config = dict(
    n_layer=10,
    d_model=448,
    n_experts=16,
    experts_per_token=1,
    d_expert=448,
    d_shared_expert=0,
    activation='clamped_swiglu',
    moe_layers=[0, 2, 4, 6, 8],
    router_score='softmax',
    normalize_top_k=False,
    routed_scale=4.0,
    balance_loss=0.000988,
    balance_bias=True,
    router_z_loss=0.001,
    router_noise=0.05,
    router_bias=True,
    init_std_router=0.0311,
    lr_router=0.000648,
    vocab_size=50257,
    norm='rmsnorm',
    norm_eps=1e-05,
    tie_embeddings=False,
    optimizer='muon_variant',
    lr=0.0156,
    beta1=0.95,
    batch_tokens=131072,
    seq_len=1024,
    train_tokens=396500000,
    steps=3026,
    dataset='wikipedia_en',
)
Below are experts of layer 6 (counted from 0) of a mixture-of-experts language model. Rows are named gate (a neuron's input weights, with its number), up (a neuron's input weights, with its number), down (a neuron's output weights, with its number) and show model dimensions 0-223. Each number is 128 + 32 x the weight over its row's rms, rounded and kept within 0 to 255. Numbers have three digits each.
Before each expert's rows: a language model's description of what the expert responds to; "mostly gets" lists some tokens that are sent to it at least half of the time. This comes from a sample of Wikipedia text that the model never trained on.

# expert 1
It responds to: Digits inside years, dates and scores in tables and lists, plus linking adverbs like also, later, previously, formerly, instead.
mostly gets: " also", " later", " Home", " east", " instead", " Release"
gate2:139139139146177102140155078121088089165108071121112125162141127203192095165142118107112096132150051090122169107112142133124127126064155110182180177079115101100168160138132103156141156044148111153152103107124179110065183133099092157122121088147156136133142112156087179144142090131088158152137160090117099081140093140112118136129173186097117133154137128138124159102118113150113170139095105163154173102221127087135104151146147183128100178159183139180062098075138128143125143064135106146104088129150106104181133061201138119119100136148080125110150148103110114124112088121086117143132130103098132147140114109142113137191169191199152071101095129136079151153153199123110142156093
up2:130138149116160149106150056114041133157128046107140072112118092195124068147180114174114108152182130125119120150116139129128149131122118126136184126122154133121170131098088093135100103129133122134143117078208076117126092117158126135145143079128107119091110123149087106149119090172063113146183127089131157129122141149107128137093165165146149127142097090097111127080160116171137109144122115208138163130170115051081153127171134176070089119076179082192117132081114113138168112112135036168094090108142127082145095106173050119145128125119098118142180112188064115120124104163101134189141174138135178144182141114193115118110166149170129123110118133155145181152156208075141154163092
down2:095068120093122120119110155142096099077096101056152093097082139097190172143107144109141162071058081164087134172116095100126147149124075133098126143158111167199189107170130070124101157121151129131106128152134117150111144142123166110128067117094110110102120065132140065170053196136137163124107184060107114137140114123093143108178132143121126125092114116181084097094192151105118107184084075150156143119126079176141134123164134143111101103117158127155132097114136129125101101163176140178099123141130100111062110122130107076100116147132117169175170077178137164141149109120137129119107101158096129123140164178186133141151117140111089088106078082114113160142114118155142157096191

# expert 12
It responds to: Leading digits of years and numbers, as in 1976 and 2020s, plus opening parentheses and the auxiliary "will".
mostly gets: " will", " light", " Jackson", " news", "eng", " News"
gate2:096114173150135147147113098071177129107151143120080100128119179203141112084128117136145084044203150166135130119102174082131206201165119109079137162141157132107148130141122113156151118136155120085157134127127080113091118110092108115184067106096163129159183120061102107139153191147118076172124093142103151164073106116128118129137152166115123098137158177058135152130125139126142178130155096164109109132156103145097102122129139100169132094163143100128123113126084092094214103144097103121199133099156099163108172084193099163167168127106077110160157139171179125065088076148106135116087162111119174132120119070158124094036106104114120148102169113163146141107141084183122069157130
up2:141168142157120149171181127116150132133149170117120089093123124179090133080142140110185117129216188206096088075120142135109130123103153093105147169138159130116121117160119139162141099174154136134145106111106125113183121188107086161127166151081159133182127093020130125112135126119146116192151140108092171086167134129147140177101139070100136089157152140132124178148167175115109133104180088107136135121164117159145222111097100070137142106170133160089069113129090146139151123113158088125134182071172166169142192112113156177116149134123108163102186134122164176165152115121117134096118115064131107157084116103122161107082077082145095142103161169129144105150101115142166163084120
down2:171110170143089146088158106070129134172156150113108080178095152169088142168120169104135110173141113137104197125188182075230136174106177122152112084115098137094104118144160142087079172155110062167116140149099154100117093176124138096160120147139131122140095152087140156132034107150124080129095164107158126105160117184157114175148135132150113199174101116139147174168156122148151072140144080132194120117079179160145150213068134182121117181132078148030152142174092108068159134103097090063130117138127151144111137104162155144205121101172139150103151098086163138102180136119090163138073161144160144179141187152112110083162116190123096194091098138151155195155156139161109097140149

# expert 14
It responds to: Decimal points inside coordinates and numbers, plus commas, periods, In and No, and football position codes like MF, DF.
mostly gets: " No", " MF", "|---|---|---|", " DF", " In", " new"
gate1:135116090073160123150128162070120117147091185148064194101089089156096120133177107122112084130150119133148134150125129106159094140175120120103110172119064122189087128111123205093115151193159129062154106162108087158133187128144085165106156190093102072098074142119167133138103059110175059162114088146202082109144137112132159164147178116165152152133148147146139145103104171144150173197137108139129112140106098035144107120137131094112154091145079075138155157105118096110129113163111151151144148164151138159100131168158100115120095090162095161121118093131135121162170119172124144196139102154117192133144092157083103112164140152102151123035230100138120078160137147125128144146123
up1:105193132130143114142122108062113140141137077116132120120086148163129135127145114149115067122073111108102073104151121157102122148075142162151127156123185142170148117119126125084110203177148112100137112122172128110178196162098146107080137169121101052117053133058145174148146096115155081135104075125126164088140154107083115091120116103178117117077130078181187096114086175127143162160108154173159119112077083074115129090138174155131137121172103073076111096104122141108194161138163087238135126126101173186137207160122115127171097142137124104176129179133156133208150109107117070152116118130141163156091073134078109095153172168079116139138185144111133137226171112174199154120145
down1:097153145161089083171089093119135126136142101146110150155057136150137159132180164175149108130132105097115127133153107101135133142130097067125166102125069125137145112054126144096062160131104144148140140159180113067154103152187190113126165143187188098097085115052084101164069095084098086096183057139121139089036165151095063125130119164092122129105144160120109146108137160147159080165115099140113080130119093139111082186158101143111148136140111074083130156074103111155135115164128119152152119172170167149094128115111138117123158136078128186071069190118115176071151125106172058138115133178087086153090108116058158131171183100106141151088177106156095065153126112098135139200109

# expert 2
It responds to: First pieces of capitalized names and taxa, often at line or table-cell start, such as Gol-, Brach-, Ban-, H-, Ford.
mostly gets: " Mak", " Eric", " Trans", " H", " Bat", " Han"
gate2:154133164121103135141121115134147103108108138151116110140157120121147140098155088145139146084142160151107147148169172138102174118130170141105100066127194141187075132149113163144115070105167104119139128122155076119051137158109168105115186129162176117101156146089116150122130148196126142123153118090070161138140167131130112143184174122106141183160162141066156097120099119147151137124036140123120117105182141099156078167119211167168103180141134112099136127127119086155125118089106180190147110195118126142076168140168154149143187134112087140143132110099134135106163193086091124134147104081114120120111097233150230162106099101117187133102157105106099159117140094078074167120071
up2:196096175097168136102082184153149143087087082129119070148138175147154143165082118149184089073163166197129118145194158128122158119170096090100142139162133146163135130110107132138154128112111114055174122130154082105066095141117117073172135151106168093157210148154085125100161088148092138112143102070118150096153107111115146140148135096079113177073161128076168133143086112194183144122041130116152133117100165055162112178090134142136123153155101129126127132137154104123098153152192158154123125129101100135127152137119150145135115123204123174164154124052165124145137180121162155117110149063120126163123147195159217157086147084121127069140117144158115152153105162107142136131075
down2:144114152130037129107118115116126166110128117138171103171068071117124100094158132205117137136115122112073100139138112053132118110127134108117093104126095085178173162138175108129148141146130100151111204146135125131157103151117111163132157173130117086094123085110100145115140085165102088135160138096093111151109116162131100087135141106111114182098092233096127085126163119168125114158125154111131092165095097099187068096170176104218081157113066124121181146079133152084069148099120152104121112177114167113192141082088161135080131106144137128158099107149152178102105072137140110150157128100088101118156139193138156054094040113138100109095111124078126202168085099180127120142168

# expert 10
It responds to: Determiners and list starters at line or cell start, such as The, the, -, his, and country codes like ARG before names.
mostly gets: " .", " head", " ch", " Chris", " control", " Rank"
gate0:169111176144106060105151126129071112143106200183018129162144122137141118145126134171108145100159097132068069133155168124127098168124130185109104151135136135075110174159086094132107186135172108185117101139118145111154069095134099122154099155106127143094089136186159199117146147192135124187160096110151102167187135059134069176132144086143050167174139067125148088057133084153122153176125123134102122155138136129085073165146126154162128125068157087131144104119080120178207107118117096088129145118145139127140143143108153045123181128055115149168095082134144133124128133129131149121138172110146084122118128102140169122158140128136134097138177060102090141094088173139171088155115
up0:211144149152103131099158118136149133123165105141070115136101089112142172138097060145119138147115141108089091140165141106142113153118102163129143118129096175116116143163080111172121135079139161187104087167101154122186072113171080110101146104137116134153100147173153149088149121149187128163205130120114130126130174063128080187106105086142072216149137116128123094055113069124142108171109090147119146147114122106181126176100068183194103086074176110170153103093097123177179151130150102163138138090145069141143064120090168168162133128089123143153096105125072100169086106136177172145154140124153129208131080149099132072112156122075098111151135102152122104050117189099176068157114
down0:065084101190178100141040138100124137107186126110167079101143151139170122200098126140124126126123137122141101163119082137095153141128122127156197122105140075133133127107091113122089084119103115167139118152089138109085192124143128162171101154155164148084098119142101080152161153191112101127075069105051142140194124122113106139107135123137123189126173114109131066196150085130134138090109167103129143141140178135126169134110160177120157179140138149104172119114110132089103099107102123115142124117147123068092169152141180170083149121077159167111098109175087101139115157156150149144084164085121154130174152177165093090144098129172116051149132105086158128133152159169125183139124

# expert 11
It responds to: Sentence-frame words in running prose: of, the, is, was, its, became, Due to, In addition.
mostly gets: " Succeeded", " Website", "   ", " due", " its", " became"
gate1:113107085109084119124158083121098131106134093101166086174197149150155121106139037163144060066167091150108115132127154137180139082094125122200095125221205107116185164100123115212123152079146096115178156147129142163121109106114148126101103143121127148127105131139146125110179154191158128103123164151118117140197141182148134121134104098139145127170168154103181140141142123148107134173140094115124137163049077104094134105122166157184157150127153138152091063093102117120101191125121146105179093156123154142176129098133204181134153108143108080124145102121092099148107120131052119118090133142067158060153153142104111112112137120139040135082128089034144169080189165106096079111154
up1:098172080068077113075103107176116047192122112079173110142208154150109092156084129124145101104146126107103147095121201092189131122118132158071164142158141110156176136099098123085136168152169123128170121115232129125157099127042152142145112090097191136114161134108150130117094113091136100116135096211142152169174158121150100144110088107137139146173147159107128145142176196145080098085097108083111125162067090115114096113091117162161115121128117112141151124141087152102055128068137168134143169121106141108122132138099148224196151093078115092162179125108155133092168082091098108131071176131095158130137172151082113127147160091077139118093182226112197154107157111165106090134072
down1:182151110087148124090074118145203082099120099144161098097168131101098134158094142082152099102078154190139183099120082141110124166142092151110118109165111127131101114194168180137180148138094153151161157126165128098173116113098121121099110132115148143123132122122074137107159087167154085115120131170103083184068118108093138132118135085110100132129164137118084171053069241076163063132142114119141159101131150131170158070133139130112071169084133196145029123147142112157191162099161145107084148139129165096124133126126130141145140168104106164124095126156174098108082140110132153132112142144104192116115122145098130156130186109052145210193170158148082126162188102121114103100151